python train.py --n_layer=14 --d_model=384 --n_experts=24 --experts_per_token=1 --d_expert=96 --d_shared_expert=256 --activation="swiglu" --moe_layers=[0, 1, 2, 3, 4, 5, 6, 7, 8, 9, 10, 11, 12, 13] --router_score="softmax" --normalize_top_k=false --routed_scale=10.3 --balance_loss=0.00347 --balance_bias=false --init_std_router=0.00919 --lr_router=0.000464 --vocab_size=32768 --norm="rmsnorm" --norm_eps=1e-05 --tie_embeddings=false --optimizer="soap_variant" --lr=0.00252 --beta1=0.95 --beta2=0.99 --batch_tokens=[65536, 131072, 196608] --seq_len=1024 --train_tokens=541500000 --steps=4179 --dataset="wikipedia_en"
Below are experts of layer 2 (counted from 0) of a mixture-of-experts language model. Rows are named router (the router's row for the expert), gate (a neuron's input weights, with its number), up (a neuron's input weights, with its number), down (a neuron's output weights, with its number) and show model dimensions 0-191. Each number is 500 + 40 x the weight over its row's rms, rounded and kept within 0 to 999. Numbers have three digits each.
After each expert's rows: "comes after" lists some tokens at least twice as common just before its tokens as in all text; "mostly gets" lists some tokens that are sent to it at least half of the time. This comes from a sample of Wikipedia text that the model never trained on. Tokens count by the router's weight.

# expert 17
router:502470537494544504532530430518443464469541545489548483499497508530461466517558489519506497521547489570488517520578529508560482535474519451494569480517496544511516489522567509515504517470473569478507502454521462440490464473489505485588490471504531514528490472449517482481511496412462329523551518495540416506538526515499512486499454564583475568472509485556487465605516517494429572559484563461533492500518485548573445423489545552459477492549471510453495455483518521525528509519457494475457536489463538519571466505575590440471441551566500516471405499548418553463442473464556529472
gate0:448503525540593492439457501496449484555525510483539478515504482470501482525480525564485575569516473438511485483463504534480503585488540483454543455499505551501508375514497449517512455477456523505529549557535481470413432537489488547479515517466490486550466516452490506466474453502475487540548541490492434530580479491459556581520531454486407557497527506469562541513497537461524398487512598458466512521487528514558536543508486499514500486499494494475421509487491548566509543526497477475481445585469549514513480553447490435460440499509556453452512497391470591525475450586490563546
up0:494511469512497454516436501526549520501487506497489475468494498476482612538489601500453529533460451480528422436394477528500535494524521545546528521468540486481371475473485497515561570520435490507473480371518509471508498443523455489496485481506463416522507525535560486530521517509490446502550443498488516492561552466515562547499462505464584476479457469502494499474544484502458481462538495534432463572520479479504503512514475472491494469530537480533552516526514425573496578458537606531526502511481557501480513512474533516570473510520556488526558538428502443523561521443480502551
down0:520450513450504457506482477534426533566512536477493413438468515519504544555491486511513465492499560533555524438508475537476485521551500464479408481525514549542492453479518415519459468554523516412527463496549514515589517502528431507444476464544464443534536504468614527562483531529554467445473433448547470492515546475471464495489523574478423562414496512538571482525588485490531455539463486554506463532466502502482490509516460517522524490514538508511524526468491497505518526504463471510435470515541497452407511521449485500512605504504474426515495551456519515470525512482463576452
comes after: " New", " of", " in", " South", " United", " the"
mostly gets: " York", " States", " Carolina", " California", " County,", " Angeles"

# expert 14
router:478494478536492542506560527440491497522490596456533498401473562516485408539518542517507546501608544456528460560519449465495486488492464485567450491552570464566593494523479530409535472526481464499479453459497557486505468505519481545475513492449431520513554455557476503481504464501514488574500457515412473471511477486498472548475591515455489465506543466468472490452471481519518502476510461481487505491521494518448490509506490517483462532556490519465484453513500535491506505535543492496447553496496515532507518515458471530520471422451486455607483517470555460467538521491547483506
gate0:502517512519564560477502490511456462508466464510577546463408491434480492441509527480509528550540522488476485505445513435504407530476407546556544506503543537535529502507497534444532498544496508517495422410423517420472402502517547532469554483520444499553497457479530468577555503461539426562417489526520474529532493525456499515533564546529544439468491586466518514522438464488460405461491483480492497475569564550547429408557457577491496440488563468542542506458526538501514395466474537501516583413480521525474394499525419606555498497502475466505553507547525517481542547539488499476
up0:502432562453518510446496466489509493504492541439495534543520525418489484546503503472501476465482538494492513526531451453497465539472504567548462513436421536492536432414491532520458516530401537498522543509471525541500504498454478492546495481478465500493495514494516424460462556461555566529509599510496566471526441432520495430472568482552487442535541499494433550535444440497445502480562547563523516511451532456501453492509516516529493478436518448493545462545483598516520533522521484509545565486496517577439429502502485571462529490518513506498528450426492497533547492422445565431
down0:521553467522517557537476584492624484483445495388518509538458426558512462530494504541533470475509435459508459544503525604485481553500488508490486467501459491460477508531517524464478516505462508586451461435507474476513575543574592477478549528494541512523487514470506482513524420485489513513532501510414492529470553554497508492463577465478462446483402549522504487505525485517564499568531543502484545467471552420509496485460502523509498512495445503461564488494461505553414509446474547518492482495458478484485469420499511496469572472470481522530561522582578523456557581475465549586
comes after: " was", " is", " as", " were", " be", " are"
mostly gets: " able", " difficult", " well", " unable", " mid", " popular"

# expert 2
router:523496504489477518535408468495516518521530473481475503500485447470519514477466452505519563567473475489421485481483502474485407411535553525589523494450527522530459506477524497495506543503558507505526537486496515518501502545495503430483460450515521508482447483450545393491583512495491506528495472548529524494472461504500553490543544476541439449517436564535491486556535572580513465555393525564559467486489560456481493518499527582516593615494525449454532524500498516510476416488438528528460426488506517374495533497499498466502459555592540435470465510486491456511469495533491474482
gate0:493557498495499499440503494540533452495471530559389530573440500514491456452479477451495464467516507540513448474539439614524539555489440499442455441474543516540445496504515558486478511522477504440526509494539507432470536498582497580478489556536510491501520496479478391512525544495452516499496557517548493456463546499568477493514557542518486453480542497547460499486505502552510494522481515551500466529538498545542433528463485493490486514470446577502511466498486472498499459434504500484543465607469445502460483468421489536500548554493542494487443494485454501481484410522475466529
up0:496521501516562511478530534493470433487540548575508472441454553578495480525472553518513525437505558444505476516508439455507440485539488519552530478581505477505483488537501437541548589578491561506470510483536526502524470510474570516428450508553507521481480528496485461493518486588507495510483583579547412447637440521495514480488516481511464503533569521584531528508463500514502467451387516560500441508502527469505496451522494481529488491485494468528528489493478527475494441514508433509557404457490454429503438525533489488507475506524498446535577444531528478419482544562502518525
down0:507461500488486504518593489502517576525481519457509513491514458469459465460444448502534504498514450555459520523493565548517509483480552589578560499485568495487471551475535472489481526533546502526555480492495540430483486496521502454506422534465497450486466449544421538455521505469522505505503485442508558560523563538619453480567449584562474474558600514500470533493508542565549457499460471476535509571561497574503473544531470459416439449517608471555464517497464454495475429485500420485429491487512514407519520523423432573481426464485497501505473448496430467526515468481549514501
comes after: "\n", " |", " ==", " =", "===", "."
mostly gets: "\n", "\n\n", "=="

# expert 11
router:510431467490579501429520538538511435488496481448521529415529590505511459509488490537540550527529500539493571467526513508480515515467472519516486542512475422523488605488508496563503470469423494494490481445513479493517485493461502544523438455476574483530508507521430542497500496547465510501494468389506566510514509536515470450422450509486533519503507461589524503546525485473574456525539470482477486513517533508450532623515515509530488473584495525558483563536508482505567510540436486483529513441528481489484440481448492502489501482526441474539543500489510433532572509463454487487
gate1:508491512502491504609534449520531550476529501538503528446516407445455458543499471526483492474565497519461484493485456518488497474472510586481532535488432514523536466515515475436477476469459520482459421524468478459459475507485488531504471450535491561540467479519431489492624514445516471513455511480485467489484434571480517451443514557462453532488539561563500492482576567515516460503513487491508478593477520471519446442509537547482516511492471503580486459494499494513529466502396478472485456416558472540488591521564570595466533567525469478447550568478507491453504555493560483495
up1:503456506482487510425469510480544458463485532507508478516499505508481472634483459539507453532483508504522494363483541515371543432481476454586565483481470522505495485554446449503490473404503496447529490533581537479556535454477505508501519531500451566516400482513498437570508494598524529528480491477564529457453541499432515425413458568561475506504532498487457515471579484491479525488481532452471494509509488499474456526509475572526440516468440470520527520467447429440505521459453488507504514512510480458555505498477490555443565512499534487518474499447561505484500513528545505462
down1:512526461557406440512483548507488465484493525511528498507526512483490500502522465472552539505543577489525500474484545469496523479462565478488530528518507493543498517523482529462534507483555538459527508558486434497503509518497442612485481484541525543530522547511483482504509543525512535494463531490512529513445524547547462511463474451526446509473560485558417536513503467381488471553488462558540484513497516559449470490436442555489502513491451455498510479539523514492469496456535483525459488502506523490537537468495466514499499551522556549459431533495452424493462531486496538514
comes after: " |", "\n", "|", ",", "),", " —"
mostly gets: " 04", " 3–0", " \"L", " Catherine", " \"G", " city's"

# expert 3
router:508468528477539519572489492500506594479554548529492480528505497508505534420501509509398566579476504459489408538431531506512555449539509491482540501469475476454472513470441492477518438425500516452492569540512523492512529450472543506483528550480452507502531521502534448547433554481576493536510491535390456489519559431521535548450538485453460493481429540448483532458499586508498507537529532544497499494484477481543534417516513516517477490487505505492554551478506427483515556546541429511448467557501503528477495493525473479530501509532450586561413468582547579457527510461601534637
gate0:521454460465522530441589451481442507522497478472544479471491481469541535567472476468489452484480480423470455460459521526483486529504454493532448512472511520491466580514534460476489512464525450440427497518449495486491552524493572459479478543572583499552466523493551528561532546548554515485522506511440546451541493550563495490471484532473521518543528513454405503516517470497508475519477419498493507541428496448522452398491483493479553495481517517470494513448473475485534454507471508487624517527491442509492488512521547500532502464517523482433497437575493526480489500490491538511
up0:458435470489474430476520509525499477557550548537522489497524450457457542503493443493459514486490491451523451452549558486493515467528511521545550463483477511453486489438447464438458408501578512471520496548485472498475435451523536587528492492494535503521479540472496528504470465533492455505505478462512502472483517534552543542554547558468518542438472519466464554465515565509477515412603501535481568518521486559450521507534451474482561509538538525478518513510444465454446487498596482491450501573492524493512534483538572516565427451519485623522450495511503545525506464441446507487
down0:504479437473406485457439399462436484459476461526597511449553527459511447502479531492519569529494483475492499543519507543469520537562518507510569529500519499506411488440510476466630512582507539535481552526430521556498482517482504499485480489501510477440469395502493489554556458513473548448530509523535492531426541487487480435514516423459477499535445558488477449529491518492434545545460471569491505475517526507499568508599481547548469541515499485482534469426509508513558533496480518494582497492521424579462544483518501510435503479504562528393537498512523528521521477455537459474
comes after: "-", "\n", "|", "==See", "==", " •"
mostly gets: " Born:", "==See", " by:", " (aged", " also==", " Candidate"

# expert 21
router:508432466492577503426521538540509436488496477449524526416528590505516461504485489538539549527528500543494571468529512510479514513470467519513482540513474422521487607486512497563501471471422493495489481446515482495517484493458500542520438455475573485532506510522427542498500495547463514503490467395506564510513514533514468449424450517485532516497507463590526501546528485471572454524538464484480484509517530506449529620516513510529490472583493521562482566533508481506568514541440483484534510442528480492484441482448495503491503482524441475539541497487507434536576507464450486485
gate0:474497494546514456499448439516518452464475511498478469483443434465417470446569532407500504537531560521490525479517571552472510483543460408516542472466631474489583503435503478524459493428506540578446504527501485495531522449505487517525475500428527529522459428450530494551406564485493481532539574511483501462440525433525537501543480499465584409459440383488547548536505501496478493562541509456521518496435524456474472534491513508489538552533480508538466503485482501575475502477508555492438528411425496450460518522504558459517457551450517564533460391514513497511453556500547490535
up0:494461448552525470512429510537539484438497583610530453571501520549487519576489459487463516473500520548496516431528509509484531556514523514556494570499520506497495476438479524506529513561503547422541546455527561449503500498444452497553517503484498546521525560451473519575486533505567467504551503503541499485441471489446469509540575440500557504538459524431484472456558481516479515518546424444527480471465500496533464520443558455536524526541509561447473489556467542532470495488497513501495459493550466507519525456565650498526565474541493520454522500575477538431506483502438440482
down0:513528432502505436467516444495468504541480442486460504492457477470501507518507547471478517467504491503511530515478484476528483460538566457530556549454514513439507535479486530451538618494472428499524484547546498475463575464551449434494544500515471557545519414433480503516618525495475506576499533517465548483452550476515519528458525488495587451408546486518503539501518476440568480409536490446448523498508499534509494441481494487533513498467461448508477486484557535514469481425523467515464530537468573445478521444530498463589454584482544523508530462497543482494398442541506476485
comes after: " |", " the", " ", " November", " December", " The"
mostly gets: " 1,9", " Hal", " Hit", " Andre", " Tre", " bas"

# expert 19
router:508433467491578503425519539539508438489500480449520525416532595504511463505487491537538547530527500538490568465529511510479513514469470520512480541515476419520488608487511497562506471472421494492487480447513482499522487493457499545522436458476577486534508509520429538498501492543466510505492468389505568507513512534512467448424448509488534516503504463593526501545526487473572456528539469484474484510517529505451528620517512508533488476580492523559484563534506485505566511541439485487535509447524479493482442482449496507490498482522442470537539496488509432536575510460452484487
gate0:416499470556503460459459542559505477460428544557453469493440472536467485509453484505478477537591477509462490517469533506545429502460561481460463491427515481504490466502480520465536500517528502556503511519502478479489474475476553541557447491543471477558428556568552484523555517512539523495500571517543490504472491546532584502576495476470465578523564489472532495497448476445496556534478560428489445571493490513543439513458523515478535518496456495503558530476471414461508558510507456407521496408475512463525516454563493484505549469483472488488555582593529488471582507518551565523
up0:459526543494478532493497495455512517534489546477491533509472450506506512512483488564498505459532483535522492463519494493495458475507495537530508597487516494519541490532542486546579509489508492440467441466462441482513527518568464524442558398509398511319467495492470472522521509510551442515518496448470484540428493515497491510478510576494551534475487521480512548433502517494560539530522428482501453524533420570509484525514526479460434436585440521487474488452495554544425487526465458514542459503471489484546492574449501432506442482487520512510500543445493445475515516558504481547
down0:469508508487528482469512479475519442448588484454588497535525502454484492537475473588531491507555490547530553436420465543472516469465476495540499538545558502522527490441509484465524511500403435456499482501446513412491521480527475492480541425425521503481524497508492555484540480546564483476474463587553389491487505500519494410535523514475470522540491442557476406506456510466575487504528453492478525503521419541494494459435454564523480562520474459524398458501507540462504561425498485497488528532542406519530510487500442512544495557519510533479543490518528480580462543602468500547
comes after: " |", ")", "\"", " 0", "\n ", " 0;"
mostly gets: " ✔", " 0.1", " 6–2", " 6–4", " 1R", " 1–0"

# expert 20
router:509431467489577502427519539538512437487498482447522528415527594504511460507489489536539549527526500538494572467526512512476513514469471517514481541513474418520489607489509493562508470472420494493488478447511481495519486494459498544522437456475577486529509509520427540497502491546469509503491467392504567510513512535511468449425449511487531516502504464591526501544526483475572455521538471484479484514518528508449526622516513509529489470584495524560484566536507483502568511539440486484533513443522480491484444485451492504491499480524441471537544498487508434536576510460453485487
gate1:534557549541454532511466573463474421486515522440513492488488485504566408481459449521493542463453538435471483581542457500517489509529475477572472513445515514522491501507459377466546435473486497501471453479452490518589477563558530494448550426558448491477540460490468518520430459573474466530515477552530484506515417495491521490345482548494486506442526507538509575500483462482454496549452536457509493529501495541598523519527531496445577528500494481494462465455563454461485475443487436463505476526516519490437494504552454602481499459471506504471413535475573418570493570484440486492
up1:445571471477471442504493493486481562471462482495478448492430543567425537517472496458525518547511548482468503496492496493494498504553494492462488577525449457505508519501469484535523523534456557461500528500500531504561446530462488495490469555474568464527537505438573417451463483552465510569560476411491469516443486453468480461492513464532436501508519473453545520564576513521519551512559544488540534510487501470478515532551459510487502511495537497546578450474514625483506503583495412469543484521502499553447445498543499501438521545498430484512471470518539472461476479509488478521
down1:502475499540360450526475471533523533508468546431511502624507464467400481488484484511502466465527501583440492587557478425502510411512450517446492483579517510493535541515478468510546362498514520526547486502565484501530522473547486487407527517442513514412501520489521543536529556566536497507523555517465509497505453523532526410478519475584506464523512497467529535548483492544511519622494518473474531448592501518508555470543471506447500489531492490496517519379515484510533482528482483470510499501460546519489440488521436541483495422473535457497501533491461565446519463433518486464
comes after: " |", "|", " for", ":", " with", "i"
mostly gets: " Em", " Hos", " Cyp", " @", " IC", " Hus"

# expert 1
router:511428468490578504426518539537508436487496480448524527415529588504511462504488492534542549526527502540494569467527510510479511516469472519513483543514475419519484607488507498562504471473422495492486482445513479494518486494459498545522432457475576485529506508519427540498499492544469509503491468393505566508514509535509466450424448510488532519503504461591524502544526486474573451521537468483477485512519529508451527622515515509530488473585493523561483567534506483502568509539442487486536510441526484491484443485451495505491498483524440470537542496488508433536577508459455486487
gate1:476519496473550530583467564485453545546497571505525504495568553595511503427491499449456502428471441505523510542446513549544461522499494554511526512425434523443440491513442571528489503502441506446494567528500509466461528496487538479526504511438570540549516484469505507453532533521493561484465466392467524629441488510508485516568467525575523522588480534476512500463517507438477477489512507557497548448526536474519490517496531560565453524480482584446467510468453505524482407498515464490503550494487456510492492478536545432438482505536562514519470479545496427522437461477497507484
up1:503455582447470548435466514506465545530523488571411530497431546529519506505454482564572434514512571518474488533556487521413384517523531493450565538470492566521566513585454470444480496456483490538513408497471462562463521504521502410484514537550493496475459471534473524507472496526506513573485554484572491472484566542533550442518440520538530531500506531502493489421432464486518480512499514522513549484478543513492496488482590540470543527546540456495509509523560476495429430480500561479444469472517514500500450538431404495546476494495521516552486479475431438512479545537522488459
down1:553453503510515516481461457544443542464502460503465474503433542509567438519501527571511519500491481496488559552486483474500455494511489491559423542508452521577483497491509527485483453513510475519559525465564493526561527527506546495515503439516499454535494485502500496493491500494491503521393458520414501503470494565507536487403550490502430423532508579534512473447509489507413460498493507460558511434568505528487489549502554486497516428493495446436485577483569466479585473487521503553490477500505464479504484504492552495469520523455593520543507544442537430576484475419428502467
comes after: " |", " ", " the", " -", " by", ","
mostly gets: " J", " RF", " Jimmy", " Tommy", " Stewart", " Harry"

# expert 16
router:453435535584479512452514515512486556511470442478522505550392501474496520462462471488529478451505489507478501487485505517489505471467520468463453519513471495499539541448497510505531519522470445460497494508477418453462515462533499487488472561502441548483499462517536522485530479526486521467453538485545506544380565529489485515522556486520463498514484463475547517490524458520499527555503527514530464506436476407567429480518454424499481518490485511466480408479482492506526479450480470524560516540507500523477551480489506483472507458490512468423546536435450514577485473497613509455
gate0:543534428498441513532468500505513589488524519388476482610556532466450512490464550473545490492442521410560505551526472486520514492495486456485511495572465494473485512424596446526503500542497504579505469474514422506499479510508516542535481549490481514542475500446493464482465557510548516483495481537489477478555525519466493461471553491599466547547525484483484475442511485520495447504447484523470467559491399508537490575483457504478499474499535520454462501474431551494486436506506460446535509440481537508456470472538494482481563542528533466514488493490519538538472493527549440481
up0:546523509489519473496519487509462450475474439511381511550517536467506486494510554547538498508524574479541554468549542473593486433461533450598519515455494525587413491456528521480478496507555445515457535519536453532436495583454495509477409503541492467516508487494513496535529472477566479476476442510523525523470452495536494461528517468440502480468527522527540490469413505605526454495457525458367498543555526453467537582483541430430518435462487520521625517448523510491456538473519558457487505515513500444474584509532409506443513610504448487476466516501504528551518503555547515494
down0:501545510494468558525513509517574501468497504525531460488423495504503512498433524527476555531478424485471457515518523485516461438531563492509527499493541478443516425509487580501421497511468481442511399411530462501474538520509505511532472484588533400523540491520545522461469512536472537562555541499504484489480503523442509504520454527480495574488497485582563472538483407498461528512509493562532490533569554520493459561489513551521508504476476450483523498511541489524476528454598478526535443479441544456474528434458426527473530567496556479435511497520510507470551538490534482494
comes after: " the", ".", " that", " in", "s.", " with"
mostly gets: " that", " which", " this", " who", " This", " other"

# expert 15
router:520587517531440479455527474502527516452595499520485507469530459534440491541601470453468478455457514482480426438513503564531455567511417482509531449503470518587544462610504545514424548549458510507479469525509559514508499471490466566502564509564441475564482490547449509491485480429496495546575478527492524573511470532522584477477519501490512505519530471454516509483578480496508554467521478461496522487455446526514460461493566575551534471504526505522460517482453523473464479439558553515482514513486577520548480510537505568504531477489449487512483452478554485447480492470482486565
gate0:517515556545480453498531457540462516485499518475557498486550444535452467466462493510558539480476465463493485504539524518515398533544408487550478459467475445562546425545457521537493553498458666511466443522524528532491468538545526470554514513502393466458545487564497512539490493460517479508526541495531495414513406544477518527535442492564536534506474513445479546431387584516474510507523488539513488510528440555471464474549541547493518455477592514496468485464416481462494527463459515465531500529485483460507541501561461496512552501495487478457520506462491470516483517535533544510
up0:417513504508448511513470496499483547479481466510445548482493531472527482507414551524532518456533501429562505477551456400426512489489469527466459525466465432448484530472494598441483548476436486461631478501494506547472539476451492497451503519477468506503456511412521490528489526488496538409521497526511484500566465511507577501464560418434536465542511540491440501488593523492547493530546524575520559592523505459486564560473452476483520444485449530497556492494524491564569445537525522486536441507545523575460478468482478519614480511505532493498533530512451475533439511442546424526
down0:508566507491551506449523583499444421525519547448464546541539533561488479534556505495568452441534574547520537538472535512479466498563496537576467522503499513503486528499509498497495530463540525450503537506515471557498471599536502478454488480484458544514550535467518483461495510530475482418517394512524499442507442559462489525498492480542538467514388498485463446499512492545526481529477476520404577428590503422519482551497483457496487470478483517498522564521475539514450418476545484454528494516583535491541476514479512392496520443458463509502484501595470521445463567534468560449
comes after: " to", " he", " and", " He", " also", " who"
mostly gets: " took", " gave", " make", " worked", " wrote", " lived"

# expert 23
router:505534486517476427478455465476503487542496541553510470556475575530527521482445529500397422504462500517526452514418360451519514491435479509514492544461492580477515482508532527479493471520564480505504484542467543496479497580523486423473565505487514527464494536526455513517477499537472362427484503559507471488535514512473495456496471502442512463501511563477469487489512499473424476457498471502522543445515546484507521425536487488579466501470484502526481470472499488522451469491488460469505509537490439471496538529531539560491469485584581546496547519489521506476398556510507476494
gate0:492508502553432514489561512454476494465506393509457497570465479535528478504497454517449499411455487492497499569427502494588505494560442483505554509504538489629537559520470509537503468500395523455487514546503468562472493504515466557513511440454526556518491513552506511460541428500510491597473484466467509511503507557439435546496524467540470460510506520536499489528461433534431463490485576476488580519481494505522478509524555453425444503401548504470469494554479458520513530576533500409500520539506546517447471421483469515512513439467575511464506505523416548550512483497463525480
up0:511502485578462488406535444503546584485521503458506469488555563523498494484526507520559502513494453486514495554446512510536567469410494488464484615478522448465509506489506511462574462464464544469509559458489412493558516514559507519449553486531497562496527506549458496453583517482543530568500470511503468479493524466483463501490511449450455453441496496498520582484496465430542515506426632503537540517536512499530440473536459507488521514506467434542536554440478534467511501504495568472503436409547518499477516553482470549502490520469517578430489528547416480540540467439484516460
down0:483579552486479542501506499482553430520497546469609466445509519461498452497488449544566396517541428510493502477506461509519513582414471483487528448595483528548389512499522524462508537569607551483541419462596412516517478507544511459538521428523513541476496499551521537533521548474446435517536494494485442489446513478476516490512520500506516554507523497545498553544442515529519542402516474531499517480488525508452480475483514474539533495550526493557493431545471476559473506546463491484440483527418558425534500429489541531539493506531544435476474600480484503501536533487500488478
comes after: "\n", "S", " \"", "M", "B", " K"
mostly gets: "===P", "===D", "American", "===S", "===B", "===R"

# expert 12
router:507469464522479546461504514474463457562580475566482510431493464479530401484568504446532440469425497549539543461500450548468510468428549499471500447479541580542555389520463456572499462540562529473533447527512501509522531545485508509494461541498502479557516488528520534495490482530560436483551594441570485483527552384505493571548442523460545526567549457462508438524417486442458407479470530467458525529485497528561526496489474532537465517452493506581519443485557430534523529460500481489508507551492564524487502527484471494527511457438526559532503445486548496518543516509492485460
gate0:537547517481510553500512514498512468556499452539538479525468515582445463504501506462534503472424519530481528491520514520500476485484488537554502429489472549511511504516509532481518565544500450520586515418560474507494490566499474570524463545500456527558515484576505460470508477503450514534456550489522523491449472440488485481512459490496500558544458554443551532594505389483437522524495525525473432521486509530430542494426487483498500508523525498541512483453485531494536471510539528439569498558489485578434537485431529450514511511481527496510560490516453515535569486449497484435
up0:485518494540519511542437517435488478479474544502533522487511462500447540604479535531524530565567542463478407523568512458643515545500464525496457557534557481522498560507483429508489461503513461446513512496460480473547530598507441500520497555483543467541526494614523485471599526540505479470510537505485476484495476548537553475622518446530450581494478527482522508505501474462520465519507471472539423543501449455507518582490471509450437512476568459507577526449494466552465426518477505440511461428509558569467493570428466539417449437522597507480486482517478506519467519550555522528
down0:551517465481559566542524506483419530504428525390550524514503509503520479522477387499447471510475469525510446498472493502513512561519484474516477510466555510475527445495521507571452511496474525498466488475539499494542530496478488500555528571541424536513498532491447519528501477539485445511460497488496528481553504512514579527501459480487577497483478516452496574462462428536488527477505513465543514564513479450515487501535470552551553523566518527465500515557506518496484429599451488502545571548496471523417481549528508575510467448429540494516587498513512514382464435566512432506
comes after: " a", " A", " an", "A", " An", " B"
mostly gets: " quarter", "uzzle", " householder", "body", " variety", " degree"